config.yaml
hidden_act: "squared_relu"
norm_eps: 1e-05
init_std_o: 0.0
learning_rate: 0.00575
decay_fraction: 0.928
max_seq_len: 256
dataset: "wikipedia_en"
Below are experts of layer 13 (counted from 0) of a mixture-of-experts language model. Rows are named up (a neuron's input weights, with its number) and show model dimensions 120-159. Each number is 128 + 32 x the weight over its row's rms, rounded and kept within 0 to 255. Numbers have three digits each.
Before each expert's rows: a language model's description of what the expert responds to. This comes from a sample of Wikipedia text that the model never trained on.

# expert 53
It responds to: Table row openers and words before country or place names in chart and stats tables, such as | Sweden, New Guinea, plus Cyrillic and Thai characters.
up0:085146132134182160217085099071106111142114152131144156145140111061132163166113188086158101077180126078136131115138123137
up1:110114162136157072110090150187131127167089142108142100085080131102126197097139092194129134112190079145067138085129143122
up2:162145118105130088081159097120122166083157095099141116169090090196161103166129177105090117145134166095109171151133136158
up3:096132108108084156094103096149140113121154135123192109092193095151108146101138167143125078154172134146050162161178139122
up4:080167146103113155127111154103178138133136141103135116117113159051137185104149116144144071100097155156191131077128105127
up5:134151159114153177142132117131165165151129116141140122138133098120119155129151184168101130162127168110095087102192150129
up6:124120121207125101084115080101176108114167117110152125140126137077147148113146108143080102161114113129100151129149094116
up7:163095129160097110082139102092114107065162138168070146130103085134160182127122093102136114075109088117100127113142168092
up8:148084119157106067143111145125117159136093137144116125139145125114140149131131109139092157143141189161072184171126134088
up9:127097141069130109116096094071112156172092144201126182126124126123111151151104125139129124117130139110173110185148111123
up10:183141182113127095104191125122196120091143142182137161143104136050116143146132134038141125180109142108120160154209106149
up11:118076109104204098110157102153159164153100130154121159129132128087136125156153107110160152101138097119113089096136176106
up12:188073115121134137146149189124117147139122134158101188141087155086134116120135135145123099101097143161136148110090168143
up13:155129159147111093087157109130122108137242143091110133128167173170127089153169109172146181105151154120129164082152142171
up14:145110153132163153122097143132154184113199103095101169149164150159131074099148090175147138149148087198124096093143154145
up15:103128084088181118106141154077123141162111194203116169078134115144137120147177116201105202136123107181114131195121121147
up16:099167137128168078166082110167075159176159116165106122097090114085151102180105169175104171137158165090169140155152107154
up17:155167152130169122092061123121149157064163112092152118129099153087153140096069132148122131114126086221077196129050127076
up18:085097240167123120098095112183128159182177161175147137178160079074145165139116135142143174094131137151119159150113166119
up19:111126138068126139107141107115151147156101115128145111085087130108166147082119118094107125097139117121183143139108135082
up20:136135160180126125044127167105121171114141120113170096161143155108109165107135113103146130081139115168134114089137112151
up21:063121107118156145119082162126160136179097165108189178164152125121094149078139097118173098080183130131035171099102165069
up22:162110123141131108150176116082095153154082135158114174139122108133160118113144141081105129138124096140112128142111112135
up23:159092062134114069163098108070105151088134086129127041201143123082072129101054119107136111108089106188184142101135094150
up24:101043128133110121064102106066150095151115130078146080135088153081135116127095145121122116180165179077119133164126115084
up25:126148133093149109072168138124158168144131134090117131134134106186084132085116191156134164150135124110098047107131165097
up26:161110126172147127151150133156143138119092091110083167149090131109111139157198174130123102093155159139108112118091109140
up27:127103075080094130142104122135091090102115126098137138089103166104165112123122142167118152120104131136121091150127089129
up28:132156125141120130143119133120135086187138150115180123186194090095191128122134137122139130092096128147137116074157120128
up29:176174068108047148114166146169101123083103096124129121113116093173093147122157177154137106203118151080110163128121085106
up30:195090106084103127122081119099136131152121086148127167110128067116104160109152118132129151129143120100148105169113114091
up31:126140157134091156140172173207142139147164059156130125034137094131132136156131124102067132115062149124114110145168120120
up32:097118116171083165124096131164142105186116126148115113139155184064109166113124137101126158181165130152147105167118188113
up33:129127200188061116068150140091132134085086123126118077100104134120141129142081125138060140161136118163133155131085107110
up34:115062111153094167140112197129137120085103128116104189160179153071110136176124062106131165077145139116104152154132135086
up35:144107094156101157156139161131130135162070066132169106106150115098120140077151199164085147153144162063119077143143134149

# expert 33
It responds to: Opening word pieces of Latinate words such as ac(claim), disc(overy), rec, acc, Met(acritic), often in video game and sports articles.
up0:198182133117112097137111136115163156177151136116152105156177172137080121152096118139103132097118139119080130089151129145
up1:138080095185109049077117124073152127211099158115084099130064129113092130157132129117042073078156142120096173131105074093
up2:121103093096064089181097122161090174120136133128150130043133160106119129036148187079148122105118129118101129140153110135
up3:121195123134193064104111119154137184144106149137131143126202175065168135176109105187148106055128161152112162133168119126
up4:158119168139037115124179134106112186197147136146075179188138170150179148151126084114091119061129105152115130120184088142
up5:076134103129093126071119108163070110111126133056127153117104106135143098149144117068195090121166125135134119138145138111
up6:096165157131127175164140112081142131196152099113172090145137087156162157117112141146086123088084113167142124173094150129
up7:158134082098154166149158084118144142184147124155112065092140128121086110098135120165183177147100126123112126177121173080
up8:174122197128102090099107126095170185150188152103120121101143146046156066135175163149149096173163130117101170113144128134
up9:153130135150175138185067136115101155119103104074137105075116165144123127134150129111116158120184106111138128170114165190
up10:123116162132106060147163136147165133164172165088178122145158171177143123196169136148200121150100119119124127132094130161
up11:137137023152082064170120079171185108081156165166160107095166105086191109135134100118141144107131124159086136088126140127
up12:175058163068078097132122141122149141153100182163144162101107084109119122119126184147079086092172156124089182089189203119
up13:145113112177077111118161151184148141131177146130122164119138145114079100138132169138153130172129133109105096108108104168
up14:045132094127087093153108190141177152110113107140158171127131061117196163139087110137158102139149085136091146156139164078
up15:137107203083108147133079120097149131161125135108089110105180146120147173154053180176167164139080190149189113148133142113
up16:095080138178127092148119157082106209108112165121139095147140128048159122120136088086103161199182111126117123128122126098
up17:135111129119155135098095122072133085154133190149150121157134145068135075121106120138137103099096118126138160130145107132
up18:163177165143113092057123136151131104121136136134171106148087126050069130120117117171140126168173067104130125081155183143
up19:131098096163142089131067187099120107181151146072133096085119129110079128126124173096089186159119136061098153136147151157
up20:118124152177136123152168163161157122144139115116122128133139094106149062122112160167044119179164155126109130115123129128
up21:120123098133078076072096177181129115122171110108099130140100173228109114117177123123101070176093138150116119149156196108
up22:140160092128099078109111209149164137168115124130175122111102181076138135137116160120121113044088096103087073145082144118
up23:096129116105128163095067110132116142149117119134131067107125098165112108136131171156130094109132118101084178132143074096
up24:107118127134078103118146131133113187151167192120117089080148111074168127099168132070135137123123072103066099074190172173
up25:146093123114123090092117104104135138181176151143177104135122130130219101165175117104083145145158142124101149137108175128
up26:149129118154053137133125096097106148131051157130173135111063096148098142169109122072104136142114131116122108134115167126
up27:173115113190100148144102108135108164108106066148164095109131160113175117148093169139089157123107093147122170154145159174
up28:100075157144111104127116163175116129168106113127149183109111143095136128113048103122134172143166125151191116157197121129
up29:139103128146136068144146102144142146156130146132143128115181195177099130092127145105087135137133122118115086106140099155
up30:126152131103074109131097135185091124145111139137144091147084182122110139148128088104129112059165108204138129129143100143
up31:129175109105148094131116097119121180129122106135103093141098110145079147105080158121095123135159130135174089055127118071
up32:167181076116139079082139165143173143147149102109127121145074142101099156124143139104076125178159162143174150108129124157
up33:153140136132107150077119154141117119170116133097137079069118079154129149108143132159133121110101093102155080114135149183
up34:158116113146119116115143096111125135129079168126167133140160080122114165142102114131150165121180119133119103147084161131
up35:107107135156143155107098126115095147132119141101154136077102182102118101117150130097146080090168124075096143134151128119

# expert 29
It responds to: Words and connectors inside proper names, like and, & in Fish and Wildlife Service, place names Boston, Oxford, New, plus list-item dashes and headings.
up0:163147125175185061103145127178158161094145122175126155112062145114141144196142104187122124108063109160118107106097161192
up1:152127112086155064126139150112138072169094142140125141131121134103188055160105124112098102120155103115070080102162107172
up2:149091082134140177137117126149104139140099110132155116131128069131148169089118171100137108100090089152096105154172138128
up3:090105087091125114106127133120098112144121115145129047049186221130120161079186064195091167105104143090131129095107189125
up4:104099172095100136157143159108148109138110118140105122142102154180159135195132179096099162105110107120177113147136127096
up5:157145134148162119123135105094093111063137106181174109167133160123108130125174073161066188147123142123159073103099150066
up6:039130104114120125150157136118179134065105130115135104155160147157135101118078086114168170159165156077172105109177080149
up7:182081069094090048151117094149142128152161101165152144097189115144096115123148139153150131137134127136095142118113143231
up8:109103107173147101174163094183077137106102104187139101114178150113114154118099162142149116117105090138160148093164153132
up9:112123159111155093113123085149146118131109139151050139049071090088134141152197130190100120109165099109131150131023152151
up10:119061105106135133153086128151139129120147103154149161129108064145163132126137149165105134115146132116175139084123125081
up11:098186134194137133128087146061178151170124119137122111145099082105082124120148123165080112115122133111119099126131077175
up12:092155163136114126136148157141076113166157090178146120139127112122083075150103115151143115131092130083132104121129085171
up13:130067126151137110169161136193140115171089086079100134146124149159116139125122112187091159185128162117106143153116089051
up14:127109053129109123102103115114182170130073154075089132211124102151141152145144129148067110098105137128138119068142103144
up15:104084139116193092106112163118127132156134131127210148109139187145134152140056158153124146151176090151076100126141126127
up16:083140150082181147072092178142137078127149139211117116118090124096131135146101142147168189148123112137143089140162100151
up17:154132148145144090138140146180156137075125133160145056081098134128152130132184132177155143144146157070175120130171122137
up18:165082143098156096086127103145174139144158133155185127139159082092051136133129135197125117064101158139184128224119192118
up19:155067144074143113163161118148125136138151097193138071128147090136136110127149072102111146086108151126127087091120136143
up20:138077161137175150135115120171117103102097140132157113141118200122174127152187095174199187101161143131085185167098132158
up21:085166119202118102149165079090101109116120141164158119112087138144116161121122116074093090189088196116148135127115134138
up22:065119139190083094083102100153064153071137103097147176115098137185128073099129115094191097116138118132104120223146161130
up23:108065112160109124198137092139061107177127158112062109155173146146149113031131137184133081132089119194176138152152165160
up24:147132144053143076182105036091080159188164144158156091131115110084152099134173143154160103144104127199145158114147131087
up25:096090094110172135039166101166105153101104182111118161144181128108097181107212098153166163173066142167132119133117085164
up26:132090124120167100176175129165112186158072100109145126077117159120101124113085090143148113126128186097165147145181121145
up27:094072103211160141146120113105139123155082153165135086140130146125146166112100144255125115142135077144100158129088122175
up28:129033167081171121146103112135137107129128113203117151173137111138124126157064179122170159141141150140084113184134152154
up29:077160143096166135118099133138110137136172126132188065106142080113080134141166114175131141150139088158160068139109165147
up30:154118173126122170161132193143140138175138132104171191118183101117129117095143089111132099136165077105144084123154117101
up31:071109134119124122095064084106133177124142081132108105069168104154095105151107099150130109197156115134107089095114169100
up32:131089093157109146184143079131143162099088100182137070082048110121144118144148143098139193152118115079111147119110127148
up33:170103137118159164132129163191084135145131143117173138115122103084134137098143136110095169135129127080122116093132134150
up34:100100099184108073104175115135123171172170072125151126068141110104146077079121099097100148110097153101046125176161077147
up35:083112073162164066084153123126111146207137065064131128111095169097112145143050105137119155113099122049175145127106119166

# expert 10
It responds to: Word-initial syllable pieces of foreign names and rare words, often Slavic or Semitic, such as Vol in Volodymyr, Mac, Sal, Az.
up5:062066114142117145137069154131107152155113122107106151171114101151129209055109068161117126122141129157140132143110127119
up6:143073165135113118116103163088105167121122104107103126087156096118122128114155089142197143082146079155194161170144137136
up7:172136162151086068150090100139137097147141094155144082083109109086178146135128068120130150093081138123151064208148129110
up8:100143123160108114128101159112129149142111115105132097095101067142146137122104115146106153110100126152120098108158093100
up9:106071150071131162156126153190117173097122074096161125124125179103163089127129125161058107139121179099129132120220155168
up10:134119155119177134143117165156166155098155139151089057167164120161163134119067166139111135153065137152120149174146191148
up11:125079143118175160083108084173163189095155135113092094168152082108150118073194170163117146132185109102147093146112185163
up12:142107175136076163179108105160069086110131142129144159166104104151184114130154093117118127109127198081108110169164159162
up13:128149119103122134169173109095125105170175165148144159151125116072135139134136112124060143189124145129157143088169106091
up14:163166192092064101103112143161085076105104178114159160120113148105147103142155156139159150149103119071092097138106167093
up15:133161133120116152137132147127087130154140129115095070146122084045055152061110157103162132148127081083131124083116150093
up16:131121116139132157124132096121116174144127101117103075146126129124136111146116107161113086110159126121147121147151133127
up17:092063172090119167102109144166075109113154177157102059094114074189188149104107101136051121104116173080066091126193153124
up18:180090153140113090138166118207145060139197130070100173110107052103131138146192150096157190103170130109118080026156131112
up19:100121112084092091052103144144160119090142143144107133058135181133178172080145061118116120095141101117161103133143150145
up20:106111119113104160204182122103116066117080131202127097143112152182157129103071133130171168175150116096136119141067087159
up21:153143148130084182155118131135151074137197157105123071111168168118093128176196099138095086106172107209144109158137148119
up22:123118173057104141100086112130119116157118132171151096110113180158181138181155139104091126108106146088092050185153111127
up23:075120164139089022147134128163122121160149165104134144123089122110081098171182120175105105109145155132139125173087117145
up24:173096178107167072095090103119157155225130102120144138148115122111147124096143092101121185112134137078126086059097037114
up25:177108135150091187113103103149107137146120173133154171105115163152101168119128152105089104076145116101177135139168054088
up26:109050138113086144123111103150180165148126155111175110142088127162164086154121114180139153061094128095153119130186062117
up27:181107071131110169105106168091060112165175090120154105115095124127164150157090121088140147093135107151153136158138053124
up28:060117123141131113138047128154131125135096094093131133117112179134102141104115164143164103144165122089165165088183137173
up29:122132172118109116132165158161122162210131154142115137121087059123159163123153074068090156119098177175107128148149046122
up30:139091121142148198167118088107119072110103187158122131170147104109063146097164062165112142138164134148147080138092130143
up31:115090103095094132133144167124136118131138107108169092159156125156138105182168165105120118148149150105139084083150180138
up32:122058124164128147111141115061139198140154148094126089098130114147145152110147252156131083201166136150133141099117129082
up33:127110055129105042111194106167097167141118129146110094148122163143130123137103118107135064151147113207166117125139118105
up34:132132056129115178124121156156170130105119074103073106119129116184124161131110147140109125130118070096146137191096118129
up35:154120147130146185080135125122163102131107136108096079167150073099111091082128147149054123124080155117148108116114117125
up36:167139149101171110074051171143088127121102184147161129179098129083089186133108098129086129182107138169169132103128130148
up37:168131167087141131118091127121120149154130137109140172128187154097131113154081130134126148162149152104165088101125155079
up38:128173109132096087130184133174098154066122130125074150093106148125143158106116087126076158082115100046130091121154120126
up39:091175103152082120165117157122081152154117079112140074141127076108164182121102115100094157104158071139109113190134161100
up40:153112157124113097131112070191121146131106133132132106114110119105164105146175162157139131163112113119151087111163081122

# expert 41
It responds to: Prepositions such as in, of, on, from, during introducing dates, places or fields, e.g. on June 18, died of cancer.
up0:098090167121109148128146137140121090100081141165145090125094131165113091160106166142117169177188137064139134122158089159
up1:116070096053120122122179100132160140145110163156182126102074176119124098150097151136152135159150124128124109175155111139
up2:115149193133159108153179103127139167087107174168115070124113087120094143101139107122154135103125143155156157103128155100
up3:105108079082082131141138132049111125109114106173116098125127175118133183145171202164163124138135147177184140094094141092
up4:108184128139201132176083097131088158136031115121135144126150135084124096147084115118154152153106076142086175135159190078
up5:144136082185124086085128090137097188118105167115100142141045105070133102089100158173051114160121143125130122152120131074
up6:165094149102110085163118125092129135116141134134156157122067146115136138159129160139125096147133118140190023073139160116
up7:131149122113122121167115114054088090106141143152149176102162159163163154174232152077120115106091129142110151138120123123
up8:121184164156130147145150092126117179167169100111142104097137092128156081167105184141081146119085104148090131194127152179
up9:082153122097138117108133120136108105126109143084038164155123128087128113121066069109127088065160134126102107127144115116
up10:087124121135131127153162103124095136145166212158163137104142137140123171130175163137151180156170153126091141178102141128
up11:033111101127145157142126120112135111142096100177121102154097140077137092152080119126146155105110142154163114062100087078
up12:166103196172137177148161141092118093133149143075122130111099178106116135153145118179167116066102096162090128121173159156
up13:106081177087167141039167130096112135087160104100180131159129166076126196119105146090082191105183155119100156131141090064
up14:108163121161111103136167104134103158163078194174165119115092101107169079123146114101144179181124161142101163123126066130
up15:117131147098154135145139158112123163135126130074162140034089139135117070201156131148200164121129129110142112114119151120
up16:097131172081140131170116158111104065162103153184066151135120156137064152194154066115169095155140074118084135079086171109
up17:099158116183086182093127088091142147093154129080160132175121146102126100174158113120102162107067142074077135142093158144
up18:126110133110120194080163158117145065153117092121166081100071077176115164147176109113096161127127121108142101109183091117
up19:156089149129086109182091078136082104086149073134103117094149131117089117127131143085128116168143128147131093106085141115
up20:121113139157150180107133137180123177089113235169185175114101104099173121118097092166134175136093151105187162095137129151
up21:122065068128108119085093148129120151091069161149144122196151144143133112073125133130163093178167134171085163114132084170
up22:122137135139076119157122224168130105102124143194080089174162134175127131150095105177104202074136156103130138157098093194
up23:165071135131136139105127123123127123050085106091102090140124152184096106144120076122101162119123176102157076121090138101
up24:111127118088131142126068160070068145147181120121136133116192140138181158119095112147187104100124183164128184126117150111
up25:119112076117130118131121144129167180133106162109091127091161137103157114138157183145119023117111122118104071130157165127
up26:131087099151154178129174100157118175037147102136045103187132104135151112141132126139104120158156149106136121128165107194
up27:129095104114101127117117070091107119066100085189126055067124146113138143106141117128078119141060101179105145170136150156
up28:105128084134184149158142190085104167140101097096101150103142071109134063110135133125159187107158142057092170170137144095
up29:173117144121151106144122118140089112094121118120083112154116118122113165154157111124144114126116151113081077137209099103
up30:091173156110138144095121126108144171243133129109120140159152166091143119112186112081062081133138105049111156117161131141
up31:143097136208156102121056099118156095099105161088111088028108105109125129164138132131110101137151103176110125167082180163
up32:102117106129121108139149110125138133144158113068114138126090096170120133084149148158140171171137167086078097120098088114
up33:099123140105145050152143132104127078136121111159149142085140164046127180116118121157139130073107085128109151092171066087
up34:130107132203148137117147144122113098133130135152126107154152064156099137106088133128068159204087096166105117137164109147
up35:108149114148102123129115096125083123087130118158161110135147130143112109122125095141068184102140088165119168097135097120

# expert 30
It responds to: Word-initial fragments in award, career and honors contexts, such as Fav(orite), recip(ient), ent(ries), collabor(ator), elected, Best.
up0:144158072119118144134193152164131149100137080251058138102143162118144160129143148102060109131166149167140183109163110166
up1:142136114122069160097142078118114150126159081123131181145134113095103136191146051140100137087118064115115124130112137110
up2:193139211090126073119140136119086147126135153151151136109151111062132114052078117111139103117099104110135032159162119112
up3:122142151101100123196086126155094141137149119159180115152109102115078166122094153121140096125132144187211126073097112136
up4:143117155061097111105059120184123050144112139146105149143108114093206089163135105134130128156175179089090064112109147113
up5:116161165116164136136159107165087117166117223103116093134119086122139120110123061079125092103145089184107118118121076138
up6:183104175113107109146147110187124120143152097126084144121141178140154150152135144132070126117224127135137126133170161127
up7:119149176138163137117158112148146125125152185142125120070138126105101077169160123178121106114123122121181162115170159095
up8:146168140126162114162142060155165162107163092151149118089180156111076093050122113191119118124103080127160073093175159188
up9:109121137096130145124204157126143166235192055156140163137130097146074109076127110090110084104148106105144104114119152114
up10:162124129117144139140118163138103179112156106134129126136124057109175136113119110083161136062105150167166100103133162128
up11:163131215103110151175108148169132101130121151134121133130102081184176138084146101179088106154122115154137113092122145155
up12:125106151136102128146147067204139088126151163134095106140147114094149117180145142153085130097141120044102076043090077131
up13:186101070057084161153143112098088064109191094133151088093139109187118139084164112140129127149131171080158156090170118097
up14:103069133161110129153140145164079105073145131147151120131113103135120175094124115121109130032111176119080075135143196105
up15:137124180097124142122217176151140128178131154130172121183101062084138127130086123139165095135173166092134116088156177151
up16:099119146125140111146146080151070167132126136097079121173087112112138157103146150104165132081194117099132123105092124106
up17:084078158157119059137122125198147135115140102066125124178135122093139188163168096146108081104190095142159107102159141093
up18:086092118094104093087134143119148095142101135147128112167131134123178139107157197142109166108126179099151127078132132079
up19:096088162152146107172146098154097143189102159119130114127132093115151147149139143134163105105137155141194125092126151159
up20:164130166122108160110166057087120131093169180125134120137170132134122113083173133098165147147131137143203094132082195198
up21:166142133159127118155123115161049106143087143070086157055096113151127145051118174073125200100102116129134131120070070053
up22:165134130137126130100160123098172163128054146177150165079115110097188138080146129152165132157148095160160140041107154132
up23:143159071140148091061151100097141186137117115103103159083117135115131135119186082138128065061128114121132111138131159075
up24:187111161206167134118146153103163203079163124142129119133134135114170152113120109153122070139115127111166100124111080131
up25:119146135106117099127146119158091137161126143132129122174146135131158111110162166130107112167106081120154121191111133136
up26:195176170142130111100186108121107130096162156139200063120156151123123116165160085170125108162151108170155124127120140116
up27:126095160148141100207142123116099162175198138149176098166107077134122145126135075109096123086125078092141112097150147103
up28:087105146105170177151140154136113105112155102199150141082122160121118110079158129110144095145187138162171127060093159100
up29:128170166122131129170184090140148163181099109131077178145092092102156106105146133074055143100117130112121066118149136182
up30:186134132107156107172100142125127137169110133124125139149198172112189180081185140142177109108112129070147090124138193165
up31:110115162106114143140093085133112109178178141135126067118144187113127115132109102195187133090131114115179128107125151105
up32:150150190153183094153138078179183103139129113123106145168158087114178105085098078157153128102122087154095095193096163141
up33:121140107100125129094138153175103109157110137138127132164140141091130135145062141130144166190118095199159120130164178183
up34:145101201137164112194093098131159180061075093117169137137178134170098179142151130126092098109170085083102059088158150065
up35:170129161127099115121123121096088079120135146127125127142106059089137147122115133134119142113110133141124167104093157075

# expert 42
It responds to: Middle word pieces after a first capital or consonant in names and rare words, such as S-ard-inia, Ap-oll-o, Am-az-ing, P-ent-ateuch.
up0:174078155193098127099143124138163136126146153096128120098149144178147085109163136189139119169064108142156103101131143109
up1:147123123130213138117109134105130138182093122120104083130170170182138154139142138126159179134157100026072104178184088146
up2:136135117089106079097046149100094173139146155158085134130064113155159123076125103103077064094154085061100168109140131144
up3:088132116073151161130114145137163178136230076168135132150107091106166196127126123118121167177112154114184143120186122161
up4:079124097102114162147114152155100147204154112123137080100174121147118157138176094200131126149137110063147036152095100167
up5:143140084142163049118127108070162144081186145111164117100155069112128114147146194077102178064082154127126090141127142106
up6:126104114172117129146108157145107166132124089153096090189111109152076124156130135128145125156143091092120118113147080140
up7:067115128161072137131135130130093164100099111137164141120095151088105109145141083134080143115175101121115118127139122124
up8:205091138062154127083094123050093112184127103100144166064109127174097135078096125141179154139131089072145150138137124071
up9:145144168069096145110080172143141112157099117108144064106156134057121151146084087126097121158136132086140088136141072152
up10:132148153109120112084151113143135128162159105137217093097163157047128113146163112125104160127146112090076081115174116119
up11:188129161106085068101161103130127139127171021176155099115179158088184119151104151112167156134050078152039154183124074136
up12:123114145113078106135148112090148181113101099090083151163120125067109126098121128150173071115112126082126146115170152150
up13:124150179130097116095124123105134139105107138153101119173172119124118095158147123129091061119087161105174149134183174107
up14:140126187110090103108123106141153175148145105149147133094151159127105124089126154156099152102134115161122070154140108181
up15:107177089069120129158080134163156101107099108142126127099170106115163105111176111112150087128133081137114106177113100105
up16:068168130078066170147137167125130153137105128143070126103078107142154187171117107079069121103079122142111114179140152100
up17:108145121127116136144126114073122097178159121146104107146091144102130145138163093113142128145098129176161164077144118058
up18:165107117147091148178144128116112162130181115123092136173135167087135171095119126121156090088135167096139170140201070086
up19:147097129094106091123059186082136128126146148112187127095128121127170128171130155159156166132149137144126143113180138117
up20:157139138093129158124126096120082135113101142117145132129119136074161107103125183063134144132124133151157101136140063105
up21:148173119093163127090130058165126116116160124164169100058084161095149118130095124107139104148149094077076155103150166122
up22:152095106127072188135108108181157105122101156154117116171118184091144098121165139101172164137165097093134103132136104140
up23:007109103129123104070107082156177090126097107091104166129105174130160149178148131116121128124145143058133161132167132117
up24:154122150152118139137131133138204160086133158123129083148099121091077153168049188176143109122144080092147156161148118178
up25:208065125162204199128107140111109120158194125112095122079079160121101129178178118098138113121067064124108106134139102076
up26:116077125112093145101114122118138099105143076075158082099107157122117044129176138148174135108085192066156137141139109143
up27:072078123062106115159088084220136183139117136159131091109177169193120102100089151178106089155121126136140153068111154114
up28:138129083105086116148109099180107101095127190138126149158064150124046127096127117134130173112149142144179115150116090102
up29:158108122156165159127089158159165155090155106119156151078119138092219179125098081174077136122114143094116112133107114152
up30:139144094152101067126082173113121132105174124149163133140165069180113138089112114152151160133105156094186163043143125097
up31:115068159160159113123104078124099127129140172131099136118100190125099156178101154162156158152110149086113099111168132136
up32:107152111088127143180128117171182125114194112140176188120144143135119151152149179117150135122160169107113094205071109139
up33:167110164091107075138140190111116089123122156111194173192140152109160156092120153085066109110134173124148130074154116133
up34:141115153130136153094127102184097155163120117182167172144097125100160166158143084223142134191135154125097109082106107130
up35:124080107123130201139076159145117116145102172096112182170130142147150167159119126172123034078135146063185125124173120143

# expert 0
It responds to: Auxiliaries, copulas and infinitive to after a subject, such as was, is, has been, would, plus -ly adverbs like widely, nominally.
up0:122169139145154149164109107089160145079135105157174149067084151124095139115182127072154147147136129068160150169122118172
up1:137146116102098153182158110088117122094142210091109072087101156108117095111114065109104116124088127187170112152102133087
up2:136162135114099186111135133133111100130138167128157150125143225124185091136153111132130107153120103173110062142153197082
up3:158164126110117139061190130143154157142146147174152185172127159067121108147096111063070171116103125102108132107150112142
up4:152153164182143130119168091171144112090105161133085129190133147163173170169108151096125153150055141129189084156195131090
up5:160110133112117105125169118150128152146163058097218121133108129139122144120146123132094191203160103122115148069154151152
up6:139104112222134113134210087143107112156178128106124160137137147130130136145145160161110127161109084097101136130145149136
up7:158144132177109159151144113140112123191154188153138091147132120149100131106160199100140141105144077139085126135140115087
up8:090136184097071160131108142099144125146130082141181062117169092139123176117093154109140088132049102130203160130149102161
up9:131105138134095106074158144171155116088110188119089113070140095126144125104175161096102184206130148165172127059145127097
up10:134147119062068090111174120117162119147132103134165098128125181137169081130109169131135181157122090095159120131188150137
up11:079095061061103157122173073153147102117046139189120130107148131101137093074119156139180139113097154155152129146097074104
up12:161121158124185139118062104190150134110136104136132115156146062118172123117085129120098144130140132109113162159125128065
up13:142134077130083119108085161099111197111150066147086077141058156077123102093182084184112109166171165162126164127116086129
up14:168113097101136099146099135155115099158124132091124128094184137123096170159136118152124139144115119064108191125117117073
up15:165147111129104158147124140153138117177171122089154113119107090139155118157081139165173094106100129105099147156167127152
up16:135121090133126157111105096180140152153118150099168109158137094101151097149133067088131170128173128152180161137147115150
up17:120094122138127098128117090132106129145086100167124095136120160097180122119137080043046156136076131127096134101123112151
up18:140092146109107142132144131098130133086113149174121145083109149114120138133151164102172153140111149151100172094093137094
up19:166116090233142158151129123160129135128080135128166114140093141156145124098104155100103193148109213071158112060129210096
up20:116147084096100172149148089135145163132116126120105082143139163133134169180167109144163053179133128166078102104143127091
up21:157157095110127096103083082092082107151156168157113153063131167129158182151117136139127080137137106188132114118106130095
up22:170174121090131139147128110134147140146149100124172199089062138094121126167129109119106086095116144150140144131174158123
up23:073122185177157150156071126097087172108157176144158117148133056092110076167153144133128106118137035122108206143134100096
up24:090136093058128147108140166185145112102121207103115153138103151080164165140096114181126169126196150132121174110046131098
up25:108134119117162125091135173129106130120158086117131188174172063102129120133152083149106173078170101123170080164102119073
up26:095205102199074158164144130147126120146091134158123122118155163132131135129107105166145104150125172153120092182115133152
up27:134109072107126116149150159132172136114147087142112148093152166100158161139180122145135101157178174163143127175126160126
up28:118120240125128134161137090119131176123101108103158146112159135184100084118170115163088112150137151145080138107134128092
up29:145155112141098092074081152152119145085084132152097107178109112077057081118109107093067138123158087172151085119096164114
up30:151107185107162113076142100126109055104069162159120074120089139114132166100100119095097179142155127085123029140177174038
up31:148169092171088100125112103089135069122067099129152165054146072127139164122118149135173112141103150132150165206174154111
up32:116141055176107094124135067177096104107126161122180148125147132114129097154120078163089135151156123104158186140125090151
up33:171080087129139141133096157124132151183088135120110149190145146120062107154122068156112181086112095106086158050158121152
up34:148178142131101152088137113113112114127143090146158175119119094080131113201132136140118127180104095120117103054124171152
up35:156111120186121194106127165130078143076109119170137118103129168127142139159113121103199126154127105107130110090112120076